config.toml
n_experts = 256
lr_router = 0.00218
norm_eps = 1e-05
beta1 = 0.9
batch_tokens = 131072
train_tokens = 1094000000
Below are experts of layer 4 (counted from 0) of a mixture-of-experts language model. Rows are named gate (a neuron's input weights, with its number), up (a neuron's input weights, with its number), down (a neuron's output weights, with its number) and show model dimensions 0-255. Each number is 500 + 25 x the weight over its row's rms, rounded and kept within 0 to 999. Numbers have three digits each.
Before each expert's rows: a language model's description of what the expert responds to; "comes before" lists some tokens at least twice as common just after its tokens as in all text. This comes from a sample of Wikipedia text that the model never trained on. Tokens count by the router's weight.

# expert 5
It responds to: Word pieces inside proper names, often Spanish or Slavic, with accented vowels: the Francis in San Francisco, ó in Józef, é in José.
comes before: "s", "co", " An", "t", "u", "ach"
gate0:497515463505475456475487557478513467509490470509472547477432513525468488479448505488463548523431552484510436481516497468494513479494475514531490497508511539486499507531486494509495505496510496482479484486504498490503555461489512494550567538505458478509485482479499498527475533463543474507457449508484511525436488494517499479476462520509488472474506482543500528537511479519513503483477524526491477487518522496491515486518514511469520468526487488524530562472514502514512497478525501455462527514476505538515518496536499488491499453525462525514506527494486455514445493490461508520483487490501524513501502523491462508541449499516473488519510517505469463511477505490501475511533486495468514486470502505479460466492487458492495494488485488516522511476461532523467500508472499
up0:498532527471496483499482503514488482469507523492530443510574489512498471492519526485531476460548468544482531533498501508545474500524499546516501531524545505506530496469494485471491510507482527493491518534490509475513433492517485502473470473491523530474508508487491508492506502552463512494519558473487507495524511497482500517567519472478512496509513471456513469488495456483506503530502472482527518523443465512525483502472490470521475526486525507453442438480489471498517458512475482509545497472512497445492528505483476532505520505487506462484510473501525530462532501512495472489545519506491510511509500513509516525496523469514498513467505491486555556502519474504468525493499513488513505503567560475515534530523531530499504499531525504522484505517551481517523485491509474
down0:527492517485511496492517534533517508574471467499476522497508489479500511499494512461528503495516481546501473475497502502512487507532503515467513511470527527503500503529501481490505499468481502500497495504508540527540545535510524531478518513502498500512499473516487453498529498474494532519513525522489505477510511533484486502482499491561475482453510436556455482498559503541530499510499453471508527455510523455487508521514470499477535523484473522473507520492492502483518512502498470511516465490483477535489480489477516542533518497516487491487522530464478481481462515490501541459522546472505446459490487480482514500504508495545551485532466510480451473502492511526510415485489458547490574544471466482493492518464497516499525505528501512544468491491512548472509476504501482
gate1:493502511512543457497534515520471513473529504470513494496523518475549487488545479540523534527506462478545541526457501489481502495515530504535510492532526498460452520498525507454490501505540470515500548492522475504502469471486503555485476468491525528486506500518509475484462486456527525493513492514542463485533515530471517475485502480436483491493469493531474494478477530507469481506517465507474458512524529509525532520486496464464557562478516502476493477567474467510550493460494461533480482484513487481511495495498498501506495529497483466472487497505521505530524524500499486515515467506535461439527509480534547465507483510495543485461497484467512537506496530460501475448511492519492510525533486511481499508534524526495511518546488507520511477532466526495521492520494497
up1:495493546520434531482512542506519473512488505519481498533528503525463518566485507505512492488492522514477518482501521530510484507491525508479476512475495476492500504545512435554460461488450441495528520523504461542491479504504497455498499521530478495528492505468492534485521525480490498503460513527510521535508480518547522491494432522501493503531502485512529559512498508481550518496512507536505530489490522505483488474513499542525481524500484455494522520501444533527483498545499513491516536490520523512506513535500523486467489459488488505540486491512512465519460479484527509477502500516502531501445504544474438513478532493513479532505532519533474445482498474565503534491527527498516517490466479491539503482492487447501479465467519499513490526525520492497496467528522506
down1:524533502469509493501508512501488526550513490512508488524456527522464436505504486490504489484530509519481500446513478525516469458471500540499463542508497492490492489483528497546501514501457484473484483512515514495507501505495470505498536521510530530518489522496486498459506474525485531512487488510508470515543460580541520490529497511517519544546513475473494546498480460481493504485471498478488463522521469524541549440499503480488499507504461521490456475499474527562462510535512529484525510535492490469520486495497494487514504479554536472501508492545504500499476517531479568514482497514448481473505528480463505510470502481480532492511507504471517527532547448498481466506490469469517496501519515540524478439527471521462480485485533503521514502501512494516467502450512503
gate2:524518477466536480493509493501534467513529481491507534475485538466504466518479507504512499479495507474488510481466515505512501490472473496504524548511469485488489529460497513484512513493542513484449467508530483480486502473527498521506493467528462483491497495519560506508484498496498503493516524548475493504487492486553501520488497499540519527470492504486503500479501497497488543485520495467473510498482539488474533470468510510484487501474497512478489493533524546542489501479490504525498544510478507550515488480525474506494492519531518533483478531491461494503524462488512467520485506504485496530650529501496497542502481490493534517511504511439506500492498502465543497498530500494492513578505511498480460464530484474463485507461491502489472535431510485445448519495467478
up2:472501534524497533465536475500514470544485488525483494557490462511455534515551472522524478483491501514503495552532505502482493507550495525533532491505513484494517495472496521507508460518476477510493540529501470509498460533472530495490466462509501499507483520559499500454543484546481499530491531498550498496532484486474535478497531498482489530532517507505474529511484543513461475532542500479443545479521503485499496479510536539505507514549485487503477443561475482480476496514487489466472498467474500495474454444497508486515503505474505501497541518491484517467539498514524506494461449493488492491525506505498445432459525481504507522503526497502483478491485480484516513486481502521557478476511496497501518477495506475512517451478482492475462533503504447489537490505510505
down2:458545509517447469480476499498504529532552449492477492499494496473464551463515512499487484498486469485538487493533475490525484476522488543509507469485497474484552495470519519500505511499501471464510520493484537516510500528457488459539478502517466502529494485489531473526531519515520499497499501509526459521481476458475498512500484505505450453562492466507472518518511533522496501489486482500485498493480491491509489470446474460545543527481501549488506495527492497526490500476465506546483516506522462515537513511516489500502536482498485489521500519527504533504498518473552518489489499517445526493505516512486508470516467479458507494469501478502487446487480511444508455467479433534508538502531510455457537464500484534477447471490532486479511492473500504502543465488473485
gate3:525511506484485490470504503480526491458507527522508518479509517479476522535488499485514535495491470456484507484467465493489489496499499511524514500525493547506499442485483509484550473517492509494496521467493499510457538505491497542460491499479496529422483476482516479479485495466489508471543493458495494516498524503478484502520522482436491473521524472490488507529498465499470471456480496520505491448510494451544480489511502544513473532532476473488499525503494531517555516503482454508540475502502511483587534490507558462497484525477489524512519475496506472511480501480492491512535455458519479530464481453555495543493533498520490507451507500523499486466484504539507566428484466483506477468501507520488502520505523481524502455522516508491485493495489506520542530511503517
up3:484510457528486479491456533486527525511528492506484508505469486507513484522520488431500485498491510520475504491471530514503498505507488514534500508529490479526488484467475517500516482471531543502480447485494503470494515464500478522518510538501501498509476493508527582535502513473496530489521514528439460507501495451474494545495496497539520507502502512463490444499473477490524486466486510531509471538518519492486466526453471498494515478475507536465476550495516469532505543527506511496491485546460515577485508482528493519497547509506500452515528513521466595469490525510507469512502503494477486525490490516478540459526485480516507521478518482494508489479501470514467500503536543521481468498530487510517490480471480468467489499497500515457485496477542491521537456481477448
down3:484507519481543546517501495521482532508503523536514466487453501478469501553482463493496462539511489465476496536515531513515538445496523496466483461512480450518516530516483492490503526484484541486479465515524482485506495479507526531528506504493512526504466524473491508557509531490498503510543490516458492505483483483498495482523473489489476468479502483478459496485512535467471492493458488492498507509494516523527520485503532532519465530463466492526515460517494476529471487450517487570475509488477535525492470511541519529491523484463549474475503515513503528535500541526508458504525512516506479537490475473494486502493518511518557476549532508537507487508448523529527526488528477480522461513506526472483485552518514500441507457522477467460519518491500482470507490482461456
gate4:519493517537507513526529490483433513474474518491490485530517514463499502514515501519477563502483483508488493501479562539543485485464525477487523502509541460500476465494492502544539496486517543468486509497497536512507491536508506491499537491480486516498510528509511507501499500482512502485488506516495474465524517514522493447541532556496524488512498481513524491483519510501491512493502511491438512486471544541497554489480510486496504484515530473546502488532480471442481485483482500471497465497545517437503502469453456504544464519503517549516535517466478490449513531488545496481513470506531508497514522466523464453494520513492524520511518475498502567485511489459515500507505482464524487491536573477460481500499468522512504478494477506541546478483510484500534474513504533
up4:508522465462487495550493557440483500515495479489514495492478548509558516487448522538461518504500514506527471444521539521526505520491486482506530482480536489502522469529482496471489529484467553513510514505511485504496479504523496492513592481493487486497555504551507506468521513487490503477474486502543493489521510472456524532504472560531524508489465459521548556499513517490498447521464501539508479472516501521476517501467491523471512461478537469506550515520517504478498486500521488555454493513510519499491500475494498517508459515497509530555483473505447478500518506509514501471512486505525492520497516502451465508501503451479503463501495515468489514479498488531507495483476491478523492479497517516519492454502502463478470520523505513516494525566527483502527486519487500
down4:475521533531513529471499529480478502478503472472499499553489493522522520513507537506482482477491537451514443504502485517526466439512522494488566455500472445526513514501468520504516501495509481514495528464482488515521477515510477505515559502508472433539497509488480575476466463456509522504479465507500450506528501447492486494533477555466432502499452523431504511527525522496440544521514534514518512524466477512506505492521508496476504519531508426474517494508522490521507489539460473485507512521499499510509473507491521503494517483505542486517468502513453496532533476506501500473463519496519465517503499506506505525501500506494460524507510531490504537505488504476517528505468500464515469478474522513531461513496512494479495499487507506492528519502520536479497509503468513
gate5:497530468557447502497485530521506506530515507476517496513462537485510518501463523506527544539501531492520426505528512481481528515502512538510519452520546486506486520463485482523538533493510504460551486518475483493465498519527503481490498516527478519578511493493509538494476503523444563474463505514485540507475489501489510498561510503512504485497470515515512486511510491521508481491513506519508502506496552488496481500486477497514499473541485532512476519476493496492517479469532563487508445461493507511457481486441485492465487517487512508514524462468533475483537509547521513483476509454479467508493501518492450481495506476485515488522495512483459504491476495494496499493502491480469463461448496448469512485489499474545472456538493500486485517508513516551497463482535518
up5:526510525536508478505488493472527487515491520494560500531472479487470488489474486526488516517522518521500498500482550527507504499501519529530459471512493450549482507517490515540490509518482524475529488539477512495511478489488471516522494510472522515512491520521505487505513510475515510494508506500454553538520517487513509519494479507534536529474474470537512509518517511479447460488513504513508533499497519504510515487488468529493510502511499488489480547472455485517555507511528481534475497483506499504511514516469544493523516551488479499483515497511492525515489498485531515504499452471468527500469501458494449496472501530532506498520466478441494509489485346526490555476524485500503485507456527476470475484469471476534527465477506494485486521545537493500503448503510495
down5:483478519520481500540438491497462494485456492513490457508471490504481505519496490462471499519500527510496458489459481499530500513495532463526518511486481509535517505527534499475478484458481510500469538473454471525506437519509462486460504498447460466522494501461495522479494505507504503533479550513524506529518497477509524514518449519514534482520494549466473439498465498480473516485534546521498490531504485484475506519528490527488486510547512498458498511451529466444466485536491465478483481484486510490509513513450472475520490499453504488500530449512488502472493507484499451528516534472527519486475536519522513527473467515518479510488525505510477535486450527504462495504503549495456483485520487495503492503494529480553544529490527460520486528525490471493486518471488486
gate6:482525507503521491462495451492490534510493508479532532535517489519519505530515541471543483559455469487494498521511488481483489501529505496524476505496490511475559528506493475503455482501501521487496528518504486496503489506515434489499479507495477509507508498475507519482530515469511520513516530565458539524489478488502522472492506454546481514478518478522460449499496504511503507475494513470514513507487495475460508518490475464491509493462529437446536434441484449563509475494512517492488544532498479469520496469545452494460510492517486462518492536547480478462513504498477541485505529491486496480471499471525493496493489487512495512449514508514485464501512446446511462481483544509527498514503488534500516512516504495487489487502521477486503521515521485498497474569454496
up6:499504508448522466483494482495488530501520505495480515504494532516518508516487477524477483535450441471552494510530516483498504511486469499503509494524506471451496507509479492491472490521487497496484549506486465503486504488487448500481478491508483522480493529475540530463500486479549510495487475557476515514469481483518486459482496482526495508456495510542477443482516496517494522493485511426485527535496517469474504498477472473484530458476486436482544440453494471529499519491489499474495512531485515463509455451542449514488504489508474491494493520526486491505529512498474522492491481502483473472493498499505461459475482493489535536493494533524462448511472455458536488507493522517523511491478543512509493520542491496485498494488516490472506501509519500485461496525397474
down6:464509475494525525440507477488478440486499489498514508484531503524491495478541513550523504494474491498522503485491502505501502545507523487479486529482470547468522543499531498529506513515488499502479507499526483532540491514522504526486491538492469495503536525515477518530503506469511506563509539474504485473471472492498523471494466491552545477526534528467525512520498468493490487484537471504449528449535476481524494497462480459499519518509521505482503458491515464494468496480465517459540466484496491494537501486470571532476490461500521514475459478545475484497494576467532465480534480507510513537502469492520509484442519507532506524462501534550510486508524512497526532477493527545493507508472478517496503520492463472493531527488470484468518514520508517514481459471520499
gate7:490515539518482503480480511462495512542482533501538529494512462496498524485533492510520516486471484566507485496529471475476505473562478486502514506504469462472462526438519496508505514473514522493493595497504516486530504455466538514454513509503475499478459530479553512495501545514488446539510503500466521494457507478499509472518535506516509499508517509422509534490534511479540470522476507488493538565438523509469509466500500467503472479477513498477512534505474502509524490507485507472511513516509492504495494499528442509527507502504513476510501569512484509510533468466489501550480529486482470504493516507527502504502488500460507486494493486470470509528522481444510479480501534544525517502510529523519479526495504512495507473511483523526469514516514530537509522473460487
up7:478507501503513486520532508504508480459525510506525517524475519510481498499468502541537522495473519477513507480530514501469491490511511495426492560518510515527492481475460463527485532512521553519527459469499476517519510516502501478528505453490493533546521502490483494491480459468410511500516538514508520509521506542563526505525520488523483525511542533536492494518464483496504507466536503517486520437504507458475480497467524522514502554546522509503463505469515486546519484458522542498489500472488518496503497505454532450463531521453465486499495504485533524494451523484524510483491518499509520482504482576480458547514513518509510479465481475488519458479487523488496513518497518449493490488501494464452511489517532521498468482509503476493491488477509510493481468508512500
down7:500528520517480466506540492454494512499553494476501502489501507455458512492541467457514524509476521543495521513524489524451475508510524476490554489478499510505475497509512533481466472523516532502508568503498535500498526503486461481503533464520533535518470516550486489518505542482516520481530490531497512471466481506539544478442543515489459534521506499508505523452500528473482464524461457478518516490489537505475497493470489465476522493478487532518464469473485498510477521514523534475538526485522474515501494474511475519476493494531499514501499535515496458512469511486474524506475498497493475498516488516498529490488498513533465451466518437468526506510518469509463512478468505499547516490461522506538463470481461494511443481489473478499548474477543521461494466485490509
gate8:523466467498501529528486489540486556515548501483501482487447514499512487441465490503464465491468532461531512498494480481498471492491474475508491475506521484497487513512510497501539500478513492458500512477523499489495514462489487471474522471520498513564550498501504486539471498496552487445511473479512500471490487511489489446470463461511492479473437529524509480500511480521526527460529504498488509505504506491504488484477553491478513474499472525566531508480510485467477509495527525479515481513464526490480506496460475509470452509479464512478468511505532523515456500498507519491470477503499490507534475517473501498506532531470481518505473527463445523490515524508524467491467498515484508501408477476481492487545457505490495486512475510504535426523483548494480510515470510
up8:497513434508466524475500533524503482543555534491488515514561481501552511516525541498532486513522492496532486522493508479517526484513544503506495513533483527520526552526524486484464468488511461520489462457524525501505480533485512544531504492510481496480499548519462494503477530497461485522479521515467523526465493476473495508512504514471499523461534477524492542539478515460468515493505502522500481511552502491517478510527477501531542512452489526480471501431480520510545517486499508518528515493526476481455470525490554507492539477505490445477492473511505479472506502505478520499492510489466497502466501537533505510537511484553521501524500507522535493523493486517535560490486500508507467518534490500528473500482480542444485542494509483486499531513458439488516511483500506
down8:509488543490477461515497518487441537488484478478466530504555481506508473532485496521484505529501510537461501522475510516509505542492486542454480492485518495525468533492527476489490500500496486512526528534502554500478506503520503493500525512475497507536539520475533551498467502518499496476458513513519488504499512480492532489557556497500516477527497456498508445534543485483456446472522505510524510525512518490539501503525492529483494488483472483508499549534480473460534514510519475494533497483484528524525520499523529464511487475507487502516482466487470497534499503484447525503500504481463462505485483475481544488476522470493495465501461477484489553504499461488487479536510471499476553536513469481473508469453519478515510489511496539556454474486510487546508481520465434
gate9:525505497538502539479479519508469489487490540473512535471547504472472481542440492439497513492512531528502548471498512481515511475511520513483495477546499458528461513484507500466507484468502498470499451519511528460529501491476476484485509481481499487489478498436504507484548511525505492468543525494462576526498569478515512530489504485501520486504511508489494501528523489497523482482524486497496485517520516481485475502493447503464518535514502507515525511494496519506560503524523485506518518540459520530505603515532490498499502521493471497492490517533516468498473498478490489530493478489501493496495465499492519549549504529522488470476462484446529541481527495537485501496529467482479535458512534486504497502487527513524483480523510546489496487541520487504478517561509511
up9:479471494508484465499501552510509477477503518509509504488493517463496472505471531476494498509511475519536494491527477523513484447534517498512489462529534484513473459485447519451530467557516485525486508522499522480523507522500482493487526488514488477498445478499482534516489496519480530551491501496531502534470472476520471470512502477522497446499470487502483491490541466512482483500479509518529522531530491542498496457492531476503468455490483465537512497491520465515497495537532456503498466516476526545451498504506507499517555483507514446527533480506535527518516494487463505497498486452460480516506486478491547531582507513467475459493455515498496473467541478534479487473543457503481477477460505479497527494500516504538507508560511518516486470496515488526514528499517543
down9:518485508478519465536482494480471524502456517493463489511517489538504508494489492533460459528493527535498476487491492473520506525526465483547515512498481530498487502507481483465544483478487500551451527521500537503512479504504483499516499549503509561461511449504449501497518462514487495487454519497496502510457487456533477476503470472466534513477493497480523478496508509553486480529505493470518527474485504450493446531564571491450516452482450471492495494501514460469492446533460459450541494497473525483477460505491495508554523489471499510458508525469483484516526511473489477493467503512497527505532496486545522514469492512527520513485514527502495526483490522503467499478515513513499497534464474452518508508489488496524532501544501501501521470531516526514499510489499522
gate10:470524549541524493515500483460490475492472545513505477517486518507450448507510529516502503498499500512484486482481526497473474541515502469496530533475457467488493481502543487493469510509499508468442516475534506491479540538488498503465468483493516541460497498506486517508524476487500513509514489499474503492509483494468556528529453514489525497492480510483469480472507501490487500522504570492498493445473523532463537515506516542524463490483530451544537517520501521493506506499478507490489523520533449503499496518506474540515476485483476522483461504478489493511546488512514510498508484514525540470523521494490465546471487519482489471500482431531477461493523521477508463489508528449514532530529508506506508558523493539440514468490495472527452468452481513489533499460474478
up10:498541547510515507511495523487503497478476543521512473485500546546470501516512506531521496498514502530492514498477546505508502523489496499508539512486508446479484532491566526501540510492504516510450520475513498505434491516463495512473486500494535566481517523519486515499490458481531520506530520496475535482534490470489527523490482520532536519474463511531490448462499525469446513512512526469523506506490481539514492510517493477532492500497492451511561458491511517471497531508504490510504524510528499517518489462498458531536484517443529504422438494526497494488541522522520486525516444517520483498522491516459482504489462519492514530523491504520483488473473509490504493502463524481512510539522492455493538571499491514503477491478491516497515493507517490495536499434523484
down10:502542532526480519489531521532543511526519513480440438525509521475525515492474533511510497477479527495481505492528483477498481540474480506501495515511554501490512475548487522512484470497473494525505504509527545480469499519491503489475519489525489513506504480544500477514459513468514518491477495492517553500449516483510514525484492540516508553499491435529440486507558485530553517524500481454513518480506478475485491499538472495489521464485504517536474516452516520506527472540442526526531512484529506511543478475488462509489528470521506480504505510507474504532501557495521513461516494494531515564508499516488518507508508524462495520502539522513486514517503523550500485462491490482512538512450490490498478525566485503508510512518526520478471539479479517486489547468474487
gate11:495511464457494549506504509535481491500505498488458463515491475503488520501488497509506490531483470521544457493500478481491477527531495514494497515518516513496478549551496471517457523479499474490490534473484484525489519518477495513385504482530492439470502472518463529506485498529545488527503478469530478485507439498509501519492499504504521565502496478513498486495514536479508482529494532484512467536528460481497478547498519516512507486468486556553560495490524533503520517477504471435473512480510500519454525491522502568466490497507496510529502504534479454496498501482506502484480490492498471448490491531513451497521468538470505497487515481509496474510517510451528469533495522549511513506518507481526514509491452494494505514474529504521508449516471491501500492516501527
up11:521497569485499485487506445444543498530524529494510478484504484499461491459474526501516468503499499496494508482520525518493504534485500504513516529500481476509563492529523507507494473490513575527511494575505522479528510521520491521484469524513519541526494516472526457471519524514481466474536517468506499515533498494484506477506488481491490494488530483475504541546494435492487505485487488453492575518468497496448482500519532486478500516472530469484489487485480523470542511500518514524487491552533504512515501524461489514510502517451490495463467489504535548463443508513476511520530509496508546502469552477434468553464502516550505488499506494474532490503524495510511514497503504491495532472490506520486499507534516474545507466495485512510488527488549500523521501485502485
down11:511510479495469491489477476529463433489508492462571409527518484464469559461516503525503535516505502450490451501509488507481523500525465508493515474485490449572486505499515558479475497508475514515507486472490499508498513512518505507494482467503490497500497491507503489475515524512491523548512532494520479527509498494470456504518490493529526495509512463544517519483504481522516500519505484494506524468489494516455544521438493508478499527566510490510465506444517481529542526487534516528504515508491500479479511499482491493500499509476505538544563496463474543484481508501474457545517509523482488533495453489533510502536474496498522524500518527467496455495512497511493492496506503481432524497433511479485482480496475491527518530484503521501482455506473480482506496493492496
gate12:524468498483502501546500495537455524485511520481451492558521507537503522516564517478505507526514484495529474431463552501524490487504475447457530523504502495527520497512515456483453541498522529508501486437487517498529500505476482518548526506509516534542494546510483462517498524517529497508496485454501485477542504519521506498497513497514510502513513513497512537494496532496519549512524477492525498480485489515520539496439537465479509518507534479497477476497506525499486511537509508485467484482499510489538493498454492519504449538466505497505500491482497520507500523522497507493514480520490493474517504444464466462506506531509488452488525494497487516489533457491500490502483505517557475526513527515495465512540484509434475527459422510495516512503508521457547478530499501
up12:523477531493496497498531496535464519441501514510451482556489521503481538526517526486487543497531448479526469477468513487519502502458500492480489504489506482505477464522501477509473529489498498502509475481483501520481520514482485499497556511472471519492510530500495496474500537479538493525492463505509473458495514501523482475521499532500530515537504463532524543452528542517504512509486503540510486473478516494498530483464485485518497498539513479564504510507447524493500505508484498500475492481532522483547491517467493503531489491471534505498548501459491521489513547503522485498498467523527468472535505470512480431472482511491436473473538498534525522477516468502494526486467486461559458524518524493467474532519433521473495482484493493537543504508493513472537488545479464
down12:539505486495514507533480476485478519520494519552531464508491425455514556519501478555482452503448518489498475464476512484490507516471510486480531497521502463512491536517483544511535496464484509515477500477500506485515478518505492513516495474472543547487491544505540458495517506515494497498488550482491523507478509477490520488466482512477473508478493555492515472498494505464530485521527500505522484505491506487474529470506551483512498504474505480495515524498507494491514507451504494547527497530517477518468493476537516547488504525490534476527482514476461531498508505518470562482475501531486526521501478537471482538494550560535477494481482522474503492512538523456516519557506438493502449553502539510508509518480527491467538480489493548488521512498501508483524528547515495
gate13:503523507486453552513475503525541472516547512492545502487488509524482499475490530553532480512472522458512472510492524442496510510493497521489525508506542535466488561527505459497500509484491510512472542494523482506489459492488521539502502488542469507505505509465516500524456523486490513511462508512464501509500487516535506464514490514481491482499506490453503477502512487491504527457479482488502512527490515468525452495518539525527522468493484463478461512460495512498506517478512537481504496506454495514469520484533509527455517474486517480510512499491563499517505486507494505499511513451487536501499513519445506514509501495459553507501458510528496470492462519477538509473504511541464527473535518487501487484563509492525425484474518442526493518503472547477472504427494543
up13:510531525526485529503515498400501480526530548495534494472517523530501509509504541558538490522478526473510477527495520454512510517509491515478525487507489489449503535515513475473500501511515495489465560481503455525498487476481501540501511503498470515476520529464529513522480498473482504516471510521482497482507472518513523452506479539492521473515494483456510501505494457492494529466487462477477477538487497518538505470517540493529507481523493476450514532486479507510484549452496517517497523493479502517509501508541503520455505482468506487514522530458557479494530482503450447502514499489493510501500477515476510504491516520467546514489472530517517466502472508467518517476488493525477554458540518480495512515556492509542432482478519488521482528507487542486477512464481537
down13:481461528545564538494528520534536504513517490524496530461495534523493491493490535508510524511506475467511469496449522475500483513508462470481523484481476513511483514473498474528516569480502514480483484503488542516508491537517512555471512542473486519507492529535509471507511484543531471453496423472486469482506496469534469524519447536530507517496505518495509461489492482469509501535500499495478499517572492495509476485475522477456478457517498506536553481499488507503508510479498527514517484514488516520509520497487538500545512479521565483519483473486498505478469514514438520501480476527508517487521468505499521503539504500486447524541492521496501595466505508493503497523484511494473507483491501491478474532486482519469509507536493507465484481507499491484537545507473515
gate14:540500525532510529485513446529445546557481554472500485480507505499493528504525495549469523506504504494516530543474570506507494505511498461430477521511494482483485487512517477507484512494502519511464517499518537493456502534426499499468473524498497532471515493558501473451542529491508491488496458529484523487522517530491530477476532503491527508494533480498492498495507548482474500504509478497499508489491518521507473531484540484494549512497528489466474470479472521467504529506530506468512536512537509507495461509507493496474529524511441521487464512437481502478480504522536498518481477499500540453502472476524458489484484522499484512523533461466502530490533511453507494494473484477513501523473534508468467478523475533484519511468490485505500461500459495479491468538494482
up14:495516474507475538487459487526499492484515481502480493494516530495486484511514492497475509502479531462512491485523503498478476541485483480450492499542493498504434515552555471516472526492477494466459486451492507511485515470494507528486532481475510487518498511494483539475484481514505486494507537500494559513414473448513489477492459489473508530483511494481485466486486508501495503510509519440473507507527511486483509468539532547506449480551487524515504443473533521484494554470530471538488515506545489479542478460505492522495477507481504488500508509524497441502516471464513532502480493515485464517477513516510547518507491504523506520519498468516477438492510464501540444499501523495505518492502502514515503539480477501523480471502481533514477487500502499474480586496457461
down14:492530546467494533480515506553521492503536481535503514492515490471480482555521505487479498507508524493468595494504491548513496494464482476495463502509477499458542500517544509515493505503509492475478493489477481510491542540499520477522482518481487558473447526430467472540529507443542509467493510518511491489470509495520508519502502508507499523501474497543487499495488522484526505471514476491459522477484469481481516465476511496503517488469451506540537464495490463507523448542530502491514514516478551511474471517492429489480510513479508487528531518491471512533484508476508468494499519479513492504521471526455482523498520480529526481477504487509504535496484551521496495447525495479470524492501480547492472513507528534489499507469514451504453529472496485516488502477464470
gate15:511535428475487500466509499546522507530529479479504520500484541480550528564451471474495493482509504551541511472496524487505558491510479546494507488487474479519506522475467519493495506425537466466485464554500512484493449482463493488487492495500473466524525527526520474505506533544546460486499480446494523500522510522511490516479479480526503519487484505513513460516505476518506519460495528486538491554502503485464482511486452517464543493482489505477495514498546504489513453505511481490501524516442504549489514444523478545498506535486482509501488513512475526488498488511520493505515507496492502515493511493516480495512482498497539440508505515458566553541492485480540522451523502518478507497499510479466498537506490495495496503488507511481463495511514508509520493520466490
up15:484460535561498493526469492497491510456474505521510474505476457477466498418495559506504529548473489478492482528520496508459502507485499449508428475502520490491484509528477470489472510543497521492491532483485476535469494510536473531490513498535528540500522494500500523487514471437468529506458506514496491495450505487493527519523565498442480505506503505472495513469492512482506477554487505533478462485490496495539505525522541505530465445506516515524488506464470486490500508488510507496477449519517475502507518540459512496509501500547556517492474499501518455498481512497539502504477525494480474487494472495490473462493486489471485527493512518500456474470494506528487453512452499457536497486493466522496523451498461492508464508506483474508526496506481505499493451505515481
down15:484499476480518510501546487478534485491522533489478502487534476493497511511516470495508530511542501489439549513522503493442461501490499473516500497501519501481503519472511573518471556474487464516500514505490493493517506492505455543497497448460513491494516525532474517528518547509526508471482478489483486504535503551526496506492501469479496529546537488544454493500487526482503523538482461519498483499508491520501483511473486485510539489519537550467479489529434488534494524492478482519464490475545533495503488482514479487450473432504467470520501490484510496517529579518515514516471490524521514474498471522473494505465532505532510489494487517487527533543489493460508522508488538460523476479514469534520502492476473480534544511536537465485503529484509474503507462508486469
gate16:518476489497539495483503537495476493496496479489524473511490447476502478458524503454524551507520499484494558519504535488495462454532507530488471535530512475504465486477484488507521512500482526511517515508481520503515517461477550525488490534477502548517506523514536490494496551476530502500535524530462539511472543485499512516517561483485464462529510468489498473512497508519526513468517472507479550505478488482452450495491460473509501523536510517442434476501482504488520523512500512440504474494525495499508475560452468496494508532529501494469469450505520532516464509544506492495464555488470490504465504513511521523528533503511503504466523491525554521491521434525456484498545513509506499496513532497496506497500511486526523501544518535502484520486501498482476492489487496
up16:539476506531526564490565497501482524507484514494479514497522505482494505455511480469535510505504472473499545525486513472516505466513508521462460536515494481486491479502520512523535501481516532500555507517486535501492498513491519514488473523488530550493486514539529430516479532437516494470534496489473518492455531481481503508519570481442498463509521476505491512523524534521429518448523492507494494509519483482492481498497468455501486518522501537430461491515479531475506538501492503456508491498516510496496475543459506482478539494540494508498476439527514507504490511484497499495423510489493484494487484500518535508505545514505493482489518490533499510494509468511499486462517477508500487532493535521504494483478450484517503535530511521446508489498473495477463470510473520
down16:534511456457503500501485533484499467500498516532491504506520512448485516482513486496524495505502524492486520508525453493476494482496488509520529526508479491475524475490490535507522484478506541561489531464531505508516496471470495511505501526496486491474543454468492503508462461484503449485474538462475498522481480464519526483479462504465516483507537550454505510464508487536486483461504499494476441494521478497501518491468468566558509506508508496510464499451496520486500499472496475463553487489487480518509518478489456484523518525488483523463513488481474529489558517475498480555516463514488520526530536535484507485521477495439492506489517501521471472476513482494468523531480512504512513550558499440474515518500500457476507508503453456523526511501475472463468523478490525
gate17:504504522498484520492534485522506457499488485497476490499482497439491528547487494466493463484535482508498481497516453473491518487468497539475522492494501513500506517471518477526478551500541466494550488522507465524524510574490472532527457490477465448495478514459528470514464517540498516523474471511532503441465497512505493469469551515506468507486522495508554441506519506508519476506490506498496488513486487519535488528537537497501521521521505540545482520520500514482454490466485545437512495535489511530447521480477501529492527448495471531505496508491497478467516515526511513518471500515515443499521543541521501514496483499491497500517534514520478487492478537498505475544475504526476477500527506480508505516526515547468521519517506482469516489494436527515521503461477525
up17:531514480503532510480512489522474508540499517491498472486533552469510522526497536544529504507482500493478432504512518464548484493503512500544523489489509457480500514517537473475490509500531504507583513484475466509556518519498524500462506468502493469419502476472503506445453489457473479486513514514490475517470469511515554540505509528450502505473485503493485518492496531490527508489471472500477491510501519495453510496498474492502472537481494511497501507519459524510522495498455555516496488497522518491502533483514514538447492508520496495520497471462502478502481505482466467539505489530520479467494529522516478538497495503471517473510511493476519499480483488514527461529491499454510465494530502510501482537511500470508489429520489540575507503507484518547450460479494488
down17:491492498543519484461487495492461522478549517467512492539510472495527495543488530509539498471511495516520522524474501537447507492496505479496539502481510494455541499539522503495482530529520507517506515515463487477539496490505484520520487485486489515529462529516565547502486487477534556467485488561499506504507480515510506513508527475469525531481429546519492481499490458499557526530510455511532536508490540493448468498525513515498500530456537522522527525501531496504487521509564517501534488476546540526492525480520505485484488475526468481518490517517491490514472500467493523524516485556482522473504463488489469522465521470486476533506502488488507555493503519531481512494521503497536484473536498520518474461507528467470507512497504505556521533491465543495514507521503494